python train.py --hidden_size=320 --experts_per_token=4 --d_shared_expert=64 --moe_layers=[2, 3, 4, 5, 6, 7, 8, 9, 10, 11, 12] --normalize_top_k=true --router_z_loss=0.0001 --lr_router=0.000631 --norm="rmsnorm" --optimizer="muon_variant" --max_seq_len=256 --train_tokens=254600000
Below are experts of layer 2 (counted from 0) of a mixture-of-experts language model. Rows are named router (the router's row for the expert), gate (a neuron's input weights, with its number), up (a neuron's input weights, with its number) and show model dimensions 0-159. Each number is 128 + 24 x the weight over its row's rms, rounded and kept within 0 to 255.
After each expert's rows: a language model's description of what the expert responds to; "mostly gets" lists some tokens that are sent to it at least half of the time. This comes from a sample of Wikipedia text that the model never trained on.

# expert 62
router [150 136 140 102 160 104 150 101 105 145 140 184 122 112 123 115 137  96  81 120  74 145 142 122 174 143  92 131 118 191 117 119 124 127 111 135 133 130 150 118 144 119 159  87 150 121 108 151 131 102 132 102 117 110 121 128 137 127 138 138 136 101 120 181 135 144 147 164 142  68  78 126 129 126 105 142  93 123 154 111 147 137 124 152 179 116 115 173 123 137 143 121 144 152 128 108 119 107 103 170 123 138 143 114  73 145  99 150 149  99 117 109 144 136  69 140  88 138 129 100  99 141 172 160 101 121 132  98 172 111 122 148 137 134 105 159 123 141 150 105 115  97 122 158  91 107 116 124  92  99 133 131 178 166 143 133 142 111 166 108]
gate14 [ 99 107 103 143 111 153 156 125 134 143 108 158 128 159 158 144 124 111 138 124  97 173 154 124 163 131 106 154  94 117 119  91 125 110  97 141 165  75 130 149 154 154  89 138 106 126 186 123 126 123 146 135  95 134 139 120  70 126 120 146 124 149 153 150 167 115  99 107 144 118  99 167 114 123 145 150 148 132 113 147 133 123 116 176 129 165 106 130 147 108 108 177 152 131 106 163 118 183 116 123 172 142 120 121 118 133 133 119 132 125 102 155 147 117 125 118 134 134 105 111  92  99 165 147 154 116 124 105 128 130 135 124  93  85 143 134  90 138 137 104 166 100 142 137 156 113 161 117 138 119 121 131 140 137 100 123 124 129 124 159]
up14 [134 157 144 145 127 130 120 133 105 136  95 124 132  88 123 141 121 139 120 104 155 107 111 111 170 136 126 131 155 113 147 173 159 151 154 121 114 142  92 108 126  76 124 147 130 128 103  71 127 113 139 129 137 144  84 130 113 134 150 162 120 109 144 135 169 101 143 113 136 137 108 150 109 117 118 111 165 114  96 139 163 138 112 123 120 104 152  85 129 144 126 103 124 102 115  98 103 126 117 137 162 123 130 149 173 107 110 156 131  75 123 137  93 122 143 133 119  98 133 110 136 102 176  94 115 116 171 149 130 147 129 106  81 121 117 139 151  78 162 142 153 156 113 110 144 109 168  99 185 161 152 126  88 149 103 124 142 150 116  80]
Short pieces after an initial letter, such as c in c. dates or F-ons in Fonseca, plus +, −, &, and hyphens in vote tables and chemistry.
mostly gets: " c", " +", " −", " .", " b", " th"

# expert 17
router [136 120 143 121 137 140 127  82 118 179 132 129  90  88 110 137 134 115 108 109 121 158 112  99 158 133 105 152 128 146 116 154 120 153 176 153 133 124 112 102 134 159 117 117 129  66 109 154 119 107 123  63  94  86 141 127 129 137 155 176 119 149 100 170 177 133 146 134 147  78  96 169  65 148 119 139 102 120 165 148 129 137 115 150 155 121 140 109 136 135 150 125 122 113 130 135 112  81  97 129 187  99 154 128 128 119  99 139 141 121  97 151 136  96 130 113  77  94 134 114 126  94 139 134 125 145 147 120 155 116 129 114 137 153 131 111  33  92 164 154 118 117 131 155 115 150 128 114 115 120 125 128 148 156 111 135 139 146 163 117]
gate0 [162 120 133 152 123 130 146 135 119  61 157  77 130 100  83 164  96 168 121 109 132 115 147  95 107  96 111 147 128 152 104 162 114 148 111 126 120 115  86 159 143 136 105  97 117 152 114 149 130 101 142 155 114 111 132  99 155 169  97 120  94 150 112 126 107 106 110 101 105 122 131 114 152 148 174 102 139 122 123 154 128 113 109  67 144 134 155 126 144 154 130 127 115 110 130 102 113 113 128 117 148 137 129 124 151 119 111 188 173 103 130 136  84 129 158 143 159 132  83 106 124 160 127 135 121 116 150 160 180 162 141 144  96 115 155 129 148  98 158 142 116 130 118 105 129 131  97 148 105 120 140 168 111 139 123 122 172 125 129 106]
up0 [116 143 119 146 161 124 101 148 145 145 124 110 119 143  93 139 101 151 115 103  99 130 130 154 160 108 135 115 142 117 145 148 144 119 146 109 125 151 122 158 152  74  87 137 126 143 107 105 143 115 178 133 152 187  84 133 128 188 116 116  98 107 118 109  89 153 132 100 115  90 130 132 100 136 108 155 121 133 130 115 104 129 171 144 144 141 115 157 120 114 143  85 114  84 165  95 109 143 108 141 119  99  94 137 116 197 102 132 136 102 146 103 120 188 169 151 133 120  95 138 146 146 126  88 124 156 101 119 121 124 132 107 100 132  84 135 119 116 141 108 154 161  76 119 117 127 145 161 115 130 128 108  96  96 164 131 153 113 114 119]
Hyphens, en and em dashes opening list items after a line break, as in cast lists, infobox fields and taxonomy lines.
mostly gets: " –", " -", "-", "   ", " —;", " —"

# expert 18
router [160 131 109 116 145 124  84  96 107 142 134 128 116 110 125 141 107 105 100 121  93 142  85 123 140 138 144 137 145 176  92 163 139 137 136 120 138 122 123 149 143 163 145  95 127 107 122 148 132 145 146 112 122 142 176 137 121 112 171 120 123 127 118 155 134 123 153 123 170 120 115 117 135 138 115 158  89 119 129 143 152 160 153 166 170 140 151 106 178 122  99 132 140 126 145 145 123 128 137 157 173  96 142 121 105 124 141 118 129 173 125 150 175  96 118  96  87 148 147  81 136  92 139 111 153 112 118 126 174  99 128 132 128 132 112 126 101 110 177 123  67 113 115 165 114 155 142 114 118 157 115 116 138 168 127 147 178 126 136 127]
gate0 [122 154 112  99 129 133 143 120  84 168  89 125 117 123 167 113 150 116  78 132 131 148 106 105 142 132 121 131 110 104 110 120 125 124 127 108 116 103 169 125 145 141 113  99 168  93 116 123  97 133 127 100 126  95 125 157 112 111 148 122 106 111  59 119 114 100 148 173 140 102 110 150 107 115 118  85 142 167 114 122 185 156 140 137 173 152 115 158 158 150  99 148 146 134 132 139 106 121 103  88  82 150 139  95 140 177 106  98 142 125 149 167  99  97  93 120 126  98 150  75 119 148 134 153 127 137 120 118 140 129 119 130 104 127 131 124 160 113 155 137 106 106 123 143 150 103 100 154 159 108 184 120 137 133 128 166  78 115 110 146]
up0 [158 161 149 123 122 154 149 120 129 123 104 169 119  76 138 146 135 139 132 132 135 134 145 104 139 133 152 172 147 145 118 120  90 169 111 143 114 119 127 159  97  76 128  72 162 119 111 117 110 138 121 122 146 137 134 112 131  98 139 146 125  97 132 179 154 148 165 132 136 176 146 141 137 140 136 142  97 141 178 117 128 138 103 106  87 176 104 138 110 133 139  75 156 152  55 146 113 157 161 110  72 115 136 118 192  89 127 152 118 123 132  95 131 107  95 147 134 123  99 131 128 135 114 146 155 161 147 125 160 144 128 159 157  87 112 147 159  91 160 142 144 104  94 153 140 132 115 157 127 141 141 173 148 159 150 154 148 133 134 112]
Commas in running text, lists and dates, plus semicolons and "born" inside biographical parentheses, e.g. June 8, 2019, painter (born 1821).
mostly gets: ",", "born", ".,", ";"

# expert 61
router [117 105  90 123 131 124 112  72 142 145  98 149 141  95  98 134 118 103 126 120 105 147 122  93 128 122  97 169 147 170 134 177 119 131 156 141 153 153 150 129 124 124 154 113 139  85 134 134 102 113 119 108 144 143 149 131 104 107 159 130 113 107 126 174 146 130 163 136 180 101 127 159 124 163 117 110 105 118 159 140 162 130 104 107 166 171 175 171 142 115 110 135 137  73 117 140 119 101  97 138 119 124 137 115 132 112 123 152 146 136 138 141 144 163 113 107  90 171 130 109 122 112 146 129 131 132 117 119 164 149 141  82 115  91 134 110 103 132 134 126 123 148 145 167 116 147 126 108  97 116 103 117 189 135 112 165 120 136 151  98]
gate1 [193 134 120 112 102 136 114 133 140  91 110 124 148 108  96 115 116 130 143 143 126 114 149 131 155  76 161 144 115  85 110 144 129 134 163 122 115 136 120  86 112 136 133 123 122 142 126 140 153 151 112 127 128  53 132 109  94 125 136 113 105 101 126  72 117 156 141 139 150 127 136 104 106 109 156 115 117 111 146 127 171 171 116 151 110 128 151 126 166 136 115 152 159 129  72 111 129 165 120 171  71 138 153 165 177 137 148 141 146 193 148 104 144 137 126  98 150 177 146 124 143 102 125 131 136 112 129 108 109 113  77 123 127 107 120  83 123 164 110 130 113 109 143 114  93 117  98 106  94 105  99 130 149 105  65  94 164 120 118 120]
up1 [124 128 132 158 122  97 125 128 124 127 193 131 151 128 174 131 132 130 151 131 106 118 161 116 118  87 196 156  91 125 160  99 168 157 153 153 125 113 189 145 128 149 162 112 116 122 114 169 144 127 162 109 122  87 117  93 130 114 113 110 102 131 122 149  92  92 154 169 127 171 108 169 147 105 116 123 145 149 104 151  97 106 176 113 133 115 152 160  95 122 158 175 141 133 116 116 138 129 109  97 146 178 201 134 143 100 138 136 136 140 167 113 149 109 174  78 105  98 126  91 146 121 139 151 160 134  81 105 134 152 100 103 110 124 114 124 123 127 168 102 123  95 151  98 120 113 158 142 147 105 147 112  89  97 147 119 102 143 151 124]
Lowercase opening fragments of longer Latinate words after function words, such as loc-omotive, max-imization, insp-ire, conf-, expl-.
mostly gets: " bl", " pl", " co", " conf", " exp", " rel"

# expert 33
router [157  75 166 157 136 128 118 114 116 199 111 104  97 123 148 138  84 122 119 121  95 126  93 120 161 127  92 116 138 145 107 156 115 152 120 159 130 124 120 118 151 145 144 109 143  49 125 177 149  98 112  98 142  95 120 114 164 160 163 147 136 143 130 156 151 149 150  96 172 109 106 143 136 147 126 133 111  90 152 175 158 133 121 169 157 115 105 131 130  94 126 105 122 102 116 123 137  69 138 139 156 112 124  83  99 112  95 159 177 139 112 138 160 102 124 134 137 147 158 125 111 122 139  84 118 128 169 145 165 127  93 125 146 147 102  90  97 130 136 103  95 115 145 178  99 168 120 144 126 112  97 103 128 175 127 168 143 153 159 114]
gate1 [141 104 168 183 138  75 107 119 167 166 137 134 124 146 169 117 130 119 109 166 147 154 139 148 145 140  83 183 123 123 111  75 118 150  94 154 143 131 123 127 106 138 118 165 138 127 147 143 160  88 105 100 177  69 123 144 128 124 169 159 127 144 123 143 121 103 171 127 136 130 150 100  99 136 136 120 144  98 133 150 146 115 129 105 119  95 159 115 114 101 143 134 118 170 117 180 146 108 123 139 149 131 139  94 157 161 110 151  96 115 154 123 119 128 104 137 142 148 121  86  96 102 130  91 121 129  85 103 117 147 148 150  82 152 142 128 130 128 121 104 117 127 159 151 153 121 133 120 108 105 121 116 148 115 130 152 147 135 124 142]
up1 [140 112 102 143 137 138 123 137 181 148 137 113 132 123  97 150 129 142 114 113 138 118 179 138 159 147 136 125 117 130 124 146 102 123 148 132 117 107 112 133 149 127 134 149 122 150  92 114 150 166 121 133 122 127 113 103 157 109 138 167 135 109  98 129  84 133 154 181 122 132 126 137 102 118  98 139 110 111 143  87 107 114 105 124 170  81 155 122 116 105 134 160  96 154 150 180 128 172 137 131 184 127 129 136 148 116 158 107 109 127 159 123 100 153 170 147 135 146 133  88 148 100  99 112 130 142 123 112 137 150 140 113 117 151 149 167 160 104 128 185 108 130 111 121 121 172 131 164 105 108 155 118 123 153  89 120 137 165 152  86]
Prepositions at, with, by and event verbs like won, released, played, plus closing quotes and pipes in song and album credit lists.
mostly gets: " at", " with", "\"", " played", " won", " released"

# expert 38
router [115 118  92 121 134 118 115  96 130 146 132 164 135 114 141 181 121 145 122 114  86 110 126  84 133 111 107 109 161 143 136 110 129 151 147 165 131 135 151 143 140 143 163  85 129  88 135 150  96 114 137 103  92 124 156 166 121 156 138 152 106 128  98 159 123 147 146 180 146 110 101 148 113 127 102 167 132 135 156 133 174 120 135 115 162  92 185 170 124 124 136 100 130  96 106 134 128  76 105 167 169 110 146 108 118  93 117 109 144 135 117 137 121  88 105 109  78 153 116  90  92 130 147 114 153 125 131 117 128 129 146 112 108  99  94 135  83  89 129 148 123 128 117 152  77 150  95 142 126 108 140 121 146 116 123 118 109 128 162 123]
gate0 [107 150 110 114 157 101 137 114 158 126  99 132 158 117 114  88 134 167 140 161 172 131 104 108 119 140 141  96  92 119 112 133 131 138 147 150 120 169 100 111 171  94  86  97  77 119 129 140  61 133 136 188 132 134 142 151  81 143 150  81 134 149 110 123 134 143 156 136 156 117 136 101 122 145 111 164 112 107 118 150 139 140 132 165 131 100 142 130  87 129 123 158 129  82 124 112 119 123 127  73 126  96 109 127 135 143  90 115  97 112 120 112 161 146 121 124 124 143 122 110 130 104 119 146 129 146 192 129 158 113 131 151  99 120 131 133 145  93 123 171 158 157 111 149 119 141 127 115 143 119 152 181 122 144 118 145 133 143 128  98]
up0 [136 162 132 108  86 113 107 129 149 194 130 118 129 122 154 100 158 129  91 151  91 104 106 141 122 112 134 119 134 147 145  95 107 163 108 185  59 153 113 124 163 133 139 138  93 131 162 129  68 136 122 106 137 135 122 132 128 116 104 138 118  69 108 169 164 125  90 121 128 108 136 110 114 139 120 132 137 109  89 135 120 107 131 108 128 152 146 145 118 127  76 144 131 168 141 142 116 114 134 175 143 117 132 101 110 151 129 128 105 132 121 111  87 135 147 151 159 138 122  74 135 145 118 133 170 175 129 136 145 120 133 124 135 117 106 132  98 129 138 141 175 104 117 152 159 148  94 133 122 149 113 189 153 143 106 131 113 159 177 124]
Abbreviations and name suffixes with periods, such as Ltd., Jr, Sr, Dr, U.S., e.g., plus the taxonomic ending -idae.
mostly gets: ".,", " Br", " Dr", "idae", ".S", " Species"